Weights of a small mixture-of-experts language model, trained from scratch on English Wikipedia: 12 layers, 5295 steps.
Below are experts of layer 3 (counted from 0) of a mixture-of-experts language model. Rows are named router (the router's row for the expert), gate (a neuron's input weights, with its number), up (a neuron's input weights, with its number), down (a neuron's output weights, with its number) and show model dimensions 288-383. Each number is 500 + 25 x the weight over its row's rms, rounded and kept within 0 to 999. Numbers have three digits each.
Before each expert's rows: "comes after" lists some tokens at least twice as common just before its tokens as in all text. This comes from a sample of Wikipedia text that the model never trained on. Tokens count by the router's weight.

# expert 29
comes after: " ", " the", " (", "|", " \"", "=="
router:486541472513455450531487532519462489450490468502439517517514495523512474502516530522528477488510487472495477485481497518523512502515503529483505478507526502524485513502502501528508495458502498538487504515540499480504448534460487532500469495514444519511531441495535531460505501484458530506
gate0:516523487475506490492486482458451497491471503489457467495463495452515483483496542506499475550498485497478528457488531454518544492529537512504521482547498539532510496511493474518481466456458530473517469482486462526468473455517505494491498490503487479506488504502509504527536570508533485501
up0:491488516540478540521484486509541485549514496476508485473503503511507537484522512512490491466513515502527458537493481499491497541505456494482448521459513544482501533457520433462523473499473562497495513502523474533478511512503521473478491481475511507485493483507535546517495487529549478494
down0:535507499457433486516461515455508518514477479497532505497487477560479455527499495498481508516500470471507503488501452505499520523502483505536519500513442514476470535458545509475476513492504480502433483511531486508497521490498521512506482461506488466476490474478525475531533511485505513499
gate1:546457491479495471464507509497526448508479525477548550496448455440473484506462473477531492496498508504530540484523496507471491470510466494512468476468517473532470463532512502496513488473541510492521549488522475541535501495480492501464476514496482504474495497507459485474505501490545519546
up1:488549515523492504503474554472468509475533487510526489538519505546480466559495490497488498472556479500496487491495454517535548539511478471487535509515531523521481467511533514484493504497508520536480517494474477477474492543498474512558490531531522468485485501499506511522498513495525496554
down1:476515456498482511494504485505493469496501432518512489474496488466501506499496461477524527471480508499469489466520527503510570532505494503508494515474533468542510509483497505558464530522487478502509500498515479497497488461516472513489491484505479511504541494494482502526502510511526482488
gate2:538510534467530524491454501489500540524487506507475515514515477499500497506500495495525548483479481475479459472484514531469533469522501494526547475514506501556490492514514494539510544456488490518493520500511513540495515542493508500500468493491516461472562541498513513484470510503522513506
up2:499520515507506487496529477534540516496510486474446536480542473456469511502533518517506514470484470510488479463487502468506524511551518517488528497512535522540473534513492492504479526487461467506498518501506482488512537509513473470506487503469479484516525527524516520517479537516547506468
down2:507530493573504556480488481525469534482513502516498514532546507495510541492518498494497474487499455480452552456492560519513503487542463494474454486528485467509459531472502515502511506492495498480516489520479489519435451508514479500498504526492485493501460493508540443528487521498468507524
gate3:528427497522500464487445462492551473463509501503497526500497523534499491535509470467464465497477518527528476531547446513507475497463463499491491484517508501510471452495538473553456474472529481506488472496502487509482475501501496502489471511530489517503505477492517478517465480485507484537
up3:505543460470552458525511494491482507489496507506511515500489508495486481507500507518550490543548478537517540483460474440479502473503493481507493538498497509497510482542512475499465522533490494489477493508495496457539476534511518520465505511530473488495483521482489503527512499541528510504
down3:433466461481520496523505524472497495496501519456516539495469483481527478510512518461486502462511546492533517495506513502499511480513487488481490482519478474486503502516530495517518536498529498531482507552480537445516510530525511479507524543507475531522524507484501504533463517533519520473
gate4:540512466551507556483479495501453500491468462499530533514466502499461457516432495528517517513529502520525554552495509562530539490503486520476472484485495524524483526463481488510510493468500536504466493517497533490554498529525487476516506514497476507465512507487519455491486489431468490536
up4:489452506469498502465475532533488510534566496497475472494507473480497468512505484493463529513472458473510536481524485473516492508517490448501507505508561474520478480539501496502487530533453442503484492495491494530514549484495501491527510543506518495497441506479470514481491536509479520490
down4:480501439481510481485509479517536534508524505518492471498507488447543501445569529496539526548504499480492462466511491494526473521500499473496528465495522464465473439545505494528488480498503535486548532486512519518481508528508498505488513529503501508526507482466543504470525483510514526514
gate5:503500508507491485503460503475483499505480474525492502467516508515479546500464470452541506481491492494512520470490478501461521515526538469498490531494474514437525495502488497510523534512492516494493490518468525507503529488511522476482484503507505525479544495511466518491511482480524496466
up5:501496467491512483486522503463530570513495519524515491522513500505505498454508478460505481482518517503522487500523471514475487471492523495534496471508523552515475512434497512514499527529513515488489535468504540488537478474514477528511505470516475506503498528519517501462517478509474518496
down5:500496519527531500523561519487509484480499521513477474512516506485487492528559492515472488499530444462499489505490476487517483494457468480512487495473513496480511476512509539432490479480487493569488512508487470507514522476464498517509502495526497436488471462511500502488502520463533527514
gate6:494534513467482519446437530501474516517509522490487508512485442529499440541518493485490526504503502485504497476500492502492519501506534526497512468538487506496514506493511506513469504505495562512514524526514524525520479536501481517485531497485495477520497509450553441499504473485480518511
up6:549475527502522500529551480494495458535483484469532517508496547496502489499461501497493419489499481484457507488469525494529506484468506477532475502455457500456533525447475515486543488500495458460478485487496493504523472455485541521499504503538546456468502521512483485538493501535527481459
down6:504464557492570503500521508478487479534508481543523553478485526459526495513531515500495477545468467476488533512500474493489529510470501502509516513497499459498506506473523504493456493477522529479514551499485500456503483527474525487462520558526512522524530472518514520476478462503481502495
gate7:504519458535486480473529515548485528488484477514485465488492502512543481532500515516533495499511527498516486519505440516532548495465496504498519452511540516480460494464549445476528493505509476470453531542517508507519479560503489506468500467465490539538497477493487532437476499479473532508
up7:502502499525491493470470528526509509491494497471526524496504463528486481526484484524523521502547492446532496492490530463499497532491470545512435541511488486487483461498515477504463540506428507443445500476556444512521539509490455491498484530485464505498472479499502500517526495478487505545
down7:518515513523473528497491494515523514476534543460541480499541488481498515470515501582513491469556504511501482476492494497506520520517478493497518526499482529518471539514513514500465538496485504511556494502534470487550515523483472489513515496477469515548518534459485499520516519511496472535
gate8:517511519551534482513523444503464518510458521488493536539486472502509498480502523513498494519476476532505484540507487506545506503513461513527529477455504488470471533518452515478514524446487523509511452502495517460556469512483522543467533498526485523507532494553511503507500457541495520535
up8:498471465466496480482488479515507501509483458526493496436524511482500498499527497487543510477536496514493527466549523495510480482489515470489453503493515477564494457490530509502491495525520479514472496549473467491515511485486497465523494477496476481504537537505496504481490471469487525488
down8:485504498515514485503447520483536488494488450511491479476528528486479499493492486533498507508558521479468481490507475544472504465502525495518527508516503490503513463479557471527490489532522512485500490538510488455498512501512511480493460482495470557531524570508481486495543499497502507460
gate9:545493526487462490538473470514519500507500520487472504485522517533519482492490510502512502457498482459486503524532487530498497473499517511457468515485526506483523531485502468509504516487467527538477534527480493504521480504474481453461519499466470530547551511469502525465480492498472498513
up9:501529510471477488522492484549472488516489461496474493484511549567506503496539504475524504502511496436511486535518525498469496463531495512481489545495519479512498498499533462514495481506505500539507558500505501504501509513450458478498529494514501501542518486505491547441498509487476513489
down9:511466517552479498513516496502510522483541503547499548495522522516491510479477528480493487446480495525500506501510531493457452449532510504491486495501525511527475491483473518494537522530529451522512535475510478479462528448474485511452469511557483546505510526514463477519495514496515458490
gate10:487517486459502516502512512511517505506525458474502487550535408496504481486501530490482498533497494480502522491483508496476479524513492555512502523477488533456526502459510520467496501506484507468541513482475492541522496482500518487463541522503530468533468495489537508481495488478526504479
up10:524473523532526518482445502456502476517492514475509496472466518500484514538467478518474494455490501530548489523497497498523507453476514475487519494491484508490496506502521522505471512492460467478475471480480488495445506494507489473484453535513520522496521477471472510507527524502545466508
down10:496449472444495476455504497528437478528518522503487491512473493486516505489484525512489490461451495451482528500509469480525529511512478507500518516512519501503511511502505528481472511527467482446525502496482547461524501507497510527519497484533505461484462485552443480496470498478509490528
gate11:481539498518465490469484544506521518515511460482523530494472487493505497508494482487496476502456447479528485504478473493508494518493490482493515487473544511483446497491505467489521449449465517519474518511500544523541479508487475506491489507508501479497515494519490519528526505467527519535
up11:476547513525495497480466506499485522526505493520460513507509484506531494495513469490488481522480426443480477485463507495566496512475528495475454456523527493469503481500505486513514465464464495508479519500498500477494457523464487514483473526546479474488455418487505522502502504498515509530
down11:464506478508481451488543532485539499525506532518467535517535490558466486457506519557506475506493493507519519514456495490545498453462518494516499475492511518510480522518471501507499439520495509477466504491549476492492515462504516535467526461513493514495515467505511456494480495466492504466
gate12:485522485547488496522463463517534535475533506492495498485515517511494497515490497441495512483552503459466492524531512529530517499509539504467508511508534459506487505498479500472540561498539510555480512483570531534496505509498458488517508468505526513535510510532552487490494468509517488490
up12:476531495491489509492497477479514528525467516472492559464506513498476484485515558511458525494493518482481464478502544498468494509483504492515503493531504469534436483457522492496474522489509498471524510491528503511528455526554462508484463470526499487534488510526527456537533474512538543517
down12:518476492495460507477455484452501466505556488489497507460523491541488501484499490504474482488461539457454492490534541470492464540548493487533489523499502478506514518506526579511469521494479442478511506445513479492511521525472498498486506511487493456528457508504488489542512489514477481484
gate13:493460537494489503486479475456481472479516525499479519498481505525491535543482489518467495514501484470527487489459514493483527503497470548529496533503485565486529511508527553454502494543464469509518497529511556505491526523466480483522497488468531525492521523499509498477489479508522473537
up13:509509506537488553488496520498498497529504538520483453478515471476520449527525501502509505466507482491476475526530455572545492521488507435451506461514500478489475513462502469487484504498502522499473511477545507520496515467488506493517513538529490512491470481517477479498484513491497482447
down13:481499492523480513550540480490499499486547567486484435503503541472501475468504474475486502517515483506490522541511501501529483473521483481486487495464534536506481532475517489494499508496536548534513516524499492484521501464522428491507493479511483483523491499528509460510498489521531476497
gate14:485471515500473552559508526464463500489473472510515483469516511496481485502507519489480498517487480481520472492451512540499493490505503503499532532437565554517494516502479477532495461461517511551468555520495478476490480519470464505546500465506494522461505558529460541507481559505458474531
up14:476465476473474474525501481469490501442489493503502523510527511547533502506490472494517466532512488513472514478493490506473482518480492515532488507507534478521502518505494499524488531459514531509519534504531431481490440492491548524483477477501506534525517477521456541480513479521421512540
down14:480472514500491513544467491511462518500486456492555533480487524442488473493518516524494500496486522497521514501513510518461493494509471512530485515482465562527530537475483493500550448504512515471497490463491526520496478473544473532515495491534499517499485505509474532487480520505486501511
gate15:509459516498476492513481505464511509469543518502513470531495505469516476516524491495478486510505441524465507479537472495460520481507518507554529483523513557496528490526496532476544483496530502457489516525487502485504549477495499526522506484482489573527510547469502498479491460533486565463
up15:498474549503547538489509482491461499513495502516441494542527475479493506513557479528481512490477469511491518466471533533534516512468526497485472489474517477532503525459475489522475499496492477535490495509517499508511502477481466488520505507507539498497481502530442501472509531532528539469
down15:500509479503490516530520495523505493565480515496493522531494498503500539523480489520456498501545462536529484519488545543494534499469543503512510517475516471529510500507531466520477518512502485488519507488474475531521505506522490475515567528472517486467504446507500477483530521535536496497
gate16:524460509456514465460466523474452486521495478523533490492525472492509473493508460499529502485487514492470527474517520522515497510478530480512490482490497562457514497494482498514516487445519501475524550515450524509515474475490522496471473480489491502502533452478511512466496501517504498515
up16:489502500493509478538600459527523529502527505441475485494515545488456543489475505500469489514513523527532520459510498476508438549518497498522489532506483463548523499521473470506506487507514517496536489518524485514472529510505533480493516498458529476499461559487468458467490514488487507500
down16:512478523484466513537525493459491477508527531446502479505492471504492495527519474450477506510513448516509494514520512482506477537503489539520492518541494494461495452521520493512417534498462541473524514452501467499507510485484519439492509496477511478454505505527535495474540522526511516496
gate17:492499494529528499463495518518490503470510467471490494470450552493503495519527530513534509522512504470477504481477456508496532512489504479475543428482539459508495524521497464478465448495501473492517476479553532526519457488515500471445497503510495471539522468511511509528509538477552519506
up17:496502515514468503455466501503516517492472469477471495531441490502483444469504540524510520492471510465454547479493480468461539526491501468482534496486510521571482516542478525517491502502545482478521496491504513514496474479474475527511489504528512506477544519503471444472507523462553518557
down17:484496478508492530482506445485570481521530476525499502528517483515462506495490546484498496494477532545502527488514506467463462488515496455465488503453521506480475534485508513526537473499529495452528484497516478524444522463429487547506488503496491508452554499523456484487479513485538475497
gate18:503504511510538458498442521472506541523503505475520511508480511513504477489517502511464507478502476499470489488541514486540541481444508532526537489527482493479503535490521471496467499461493494477496461499510496499535533518539467499559533506503541524490519495513511473467510512460468486519
up18:535499521510539503480520547512508477475513498508554518481517508524460480524515488512534523493487531517507488508516519543516510482553474556515490493513477499541482518501471530523528515483479519469491507503519478518483479526504510432485457474500507463515522496518521444483474519452453493506
down18:579508529485512550494520503473462475491499481480478518480459511517487477496527485508494470473472520458549484487536528503514516498466493515509496515473520511512511499469524520481513514507458508456484528502420493525571504521469524469465516481486537457496515509502479466496489521489497497517
gate19:497521492492513444528480524503494502502503496465482495521525496472472475541487466505491494473469466476483475492493507504515516451510479493521563514489489526539496490539499534457477473494449523539513503552515495513499503516472480525520501534490497523481521489486483494467494533516535498496
up19:469514473470488484511463510481514503447528501465455488494517476512490510521458478499486483512467498482512440508496528477491460464493485467491532498507511527510504522548509503476509474502453530510531514520490485472473515512483524506533470505481494516511473486490480528481553488514503492517
down19:456526501512519472529511517468468497513531483503500514523468471509500488533476520531509447519482475458471506518529470478522466453539463481514493506521486487505492513497497504473456471501552524495545477496493483528491490528444506478504507476505467489452511464503504556499475557543525495485
gate20:488509483459516500485469544506553493494524474499472467521502489465540534485511487534539451538523508478500521472550531519494507514466489487526507512480484529448547507520494479476529499509495536514494488485495503499517473427501508516516515548528471493496545508491515499524532528484466462464
up20:486513498484511485485551454476479524491488536505491509511493526527508486504511553514500481480485481480446488504482496534469516481495535519449482444506520536511481476477447499544501482516480520518523545524503517518464444514573509501470503471520560499528477525527463484521475467511481486499
down20:524491469477499478482517479507506517500475537478461500527514505549504532543487501515449473497501455502468495520457482484523523488506503472491531530498508525545474521483494457561450482512468488518501503512497470460506494452545459508479476495513469509526484508520523454530493500445431476516
gate21:533512480474480530506423520484467488465456517495513480497513488492505495512461508524508503542557488510476514510483508490526516472481509530471516484476495499519554492481501513522482562481546510494510542516484538465506474503507482467504507550551510497520531524462543457489502482524503502546
up21:540523440472503491500459519533472476429503510458494510497481487502520478530450487465547488528505499528512465516515499520510480493506494533477477454493522509568451552456456491507498492481497521502522489489507464489516485531519496505482507510547498489523488460519531497506487451495467532550
down21:488514507521466510497549484507495487476499480487482467474514466469537472495545525471469488482519511521494504529509500461518537506467511474449448499494550479529461480475501510521551502503558464522519485538507515495499443462492475472490492489488446549520546512490548455491491521484513522526
gate22:556497486477496486491505484476509499490507479449484481482480477512461514509477492514438493550515494515523542541474482492489496485504476550545494524521488495506484514503476516526516491505504449459533464519528472479495492506475525512504490481508512492528506516474467527461516495436519537509
up22:532499504455520471497518495486526454498553480507496491529467476489458493524497521506468474516525439479481552485507528526499479468503502523474518485502523494499457484463514528503539505515473459475535498506478533466468504508513466506496527451505530434479525537484460462453526495472514563474
down22:529521488505498525508495499480511501541478477558506467497522497522514478518506530468508470521470509533472518534477497513503515493497525530507446517560516476481534507532523491494461496524520491502558510552545499496495511518497460499501470454491466516513521478484475442463527490533478528511
gate23:464481483502558489492509498514492528480466467490548490469434452513484444514501537504534480505489527535519515490536488496504505477542507524466484452495489507528506534508485455494466487483542517495526509495469486517543465517519530516527472504498528500472466515494544515479477500501511525490
up23:433505481498576520501504483491479527486464488499538483534467459504502482559462528466521506501477505527525513492501482487472529521484497515477484475524467524525505516481492501532460488482529524508486483497507486530511454536515489491451515542514485496490504522516538455528488485479515515478
down23:483516469516504482478518504530475489463516529497520498523454497501485454487444514489495498495490500532524484512501495511491516510558452473504469511519435502499454508495534496510481507485547503473509527520525460517478466493530520486482482489489534503436517495506530462486470526503496492510
gate24:495510467485495548487479503507507488478496504554529479463483466524516499525443470445505467511478520521527488472521548503497516462496466487441498480501510493502510503508558520521520519526493464490511480541495504496521500524544472443528463478526467500465489462490478439515498444491466477533
up24:490490475521497460526469507474569488486518497508510469492494491531473519462475472473537504525541472472498506578486546513529520496481489464494539484605499503464483478523513489492484522509455479455485495474507500522491528568508507496531500487514501518494491464510510516489474479469502486515
down24:491554490519520519500488531481485573523431487477440471574543490513517494532502504484471491499487488485531481510515480504490526516501474434445494461471479466479513489536480525470490488492473449538497538545464526496498472520509482471456538514533493489532483481470495541525476510521487528458
gate25:477482515552532520526478504497459496504501524492498537493532476528501524486508503481490522505541519478484497453555528547504526460475519527473514499478507468517495490437472483483486520493489519552475488508499452469526522498530532471461512487487517515510527481532430489498497502531476588482
up25:468473473521452526486461531492472464493481497551471483507503489482518492484494469455465471496536515500563478453535512492542506503505485481531494474471475449498502503494498527522467523521459529543489545484504468523517493501490497453500510484534496490514580497494512507445458536508506486510
down25:472502520509500500518488542497521522490519438531514474497490498473514528489535511486539482543505484532463519465461509483471543503502508500485487504493527509496556522502490476478486515488490480535519529472528494467513495455482496465461462474531498488498541515523518466509516497516519506488
gate26:468492512485508508528522469462491528516558523529505462515494509469469451500522496502478502484535513429519522500535449488498518498487479492486520484467512438509489473495511508475448475496478560501490503458532530548517477522466466498508553495508520494497549555513514480474440510512548523465
up26:496500478484477462471516476524465506475485482504484521465516548472501529499509532481461508512568496483495582509516509465457507544511504500459508487481513489505533501506488479505492504518506510494539506507530519507489494519476499516502490495519503545508515538529522504513454506495499515501
down26:461468521514484512504484513506470519489480502544476493514496500508490448561518504571468523517494522483477510482456495500482503497525504507477498522507531504479476527468523501505518484524521483548501473560518534521500463512483490495491479474511515478490469500514505508533500522468476513484
gate27:493494476503513491480528485491499498490492511494503501469502484480517510449495505483458464475511532454523543472505493438524509487522539494502540499551539534465531492486495547512524484497489500471452510544507529499553476479449496485491537525500463526526478555532490487511496430532492477528
up27:503522518491508479510494501495498490479498522500532463514461514523518489513495514511525509501521474467508504481523451540476485471473498477520476481521517459497456533528516511483511494492482500526496466493458495455466533562517471492513494468509526501501499483447494478518476491508445522503
down27:476471517519517499481507489495507539510526523476493464488482455501535480533464438511460566495535521503505456496510488464502506532521492461533478519524494494503495533493518472510445526493470541516532469525462525505477502524528499500527491494493507478511514476487512491489524542545509519524
gate28:465490534508473480476509514538481500503524527499470457534461472532490466499467527490529523546476475466507526511483509511485478492478522508514544546481497497497512511542453493585472468495529494541511477514517502523471450545474503526495504502501468510518494512509446490494477490511507531483
up28:496504541491505499473495511558507471545479502541514484502511498505488525521550504480488476478489483518482494511517518476467462534505481494551513490460515506512507453529497439491469470500506496521513514464475486485522485508534467497513526563491490471472519463483468521485483580476537499465
down28:465453505483493478495500497514514476483508549552444504504504525470477519508487534510500476525491455497495511520514503523500480569472467487497506448457512539492500524516523499521492457489544447500506482477496482487474486555516478510459494506524512476485455479482525482501446552511514466461
gate29:525525525497526502477495520544484508486473475501476491485536457488475500528498469501495501518488483473501517523506524510558507524509496504493525487497535517480486522545511485489537509549484475473513511475512517559486484529455490470519469496449560525535499514494493493432511539503518500525
up29:523508518465487490516502543499439479498460460460498508491492447496457516499483432484503482508456494473523479522496533503490511517533454504532526532508534517492491486524515515488468444506495481481447535460492447527506493523455464519505472480468503518504497494519513565473513568486528457521
down29:498502488476534482495525518532534536511508503535524486492540515528519545515511514512499469522462541458546521541486544528484502508551503540504530493500521475489499447503465497507478479522545484519501495492497510461441486504509480502506504506513462455496493513526488495495555525498484542476
gate30:521511514513501509500491529540461478521466513520478480505510458494464468488478464528477514517510497486509507486491490514544481493525472517531486496456484479504526456544535529494513516521534492514506460514536488487486515503467508482495482504486505507527535465463475511438499459532549528493
up30:522490474516489512495556520546513536517505473466493555489465545491499512491511508524501445471525503481467495478452499518522482475518501519528484476467496493530473506507467501454513509536456484534534492518477471508482465518520497513478512465500512464534530516526487492505467540490494527482
down30:500548480511460493480517543544480460475480513447465505505458508516503484572477524498487483518524521494509509431508492524534523514488501477468487559489485494533540449501475519500525525519466471519507481483500502493528531478553484452499532496492496523542465531496456472470518509531472502513
gate31:494503506494492488500484510522475514482517530468496534503525493480507533513518482501482517516504512492477481485491512546506473552496520540563509515537534502511521491508485519524569515511530550499542475514559513495481509522501557489475519496452510491526501501509457493495506481489477501519
up31:501484517532496498524477525469487535514435478478506460503539501481513488479520513500454519491474509517503555530474525519522520491475511531516484468512499547495529513503497519515532498488514569495503473473526512529492517474510521494517504516478522555519516536514498503497454524509491522480
down31:508497535506475534486492515492493514517482506503519494507486521518511490527482512467480523471520489539504531495498532522467504464500537465499447490522459537528499518467480488542513479479509561471493503496453531480513446477529512473503475472426493474511492492508528503509483525560530495452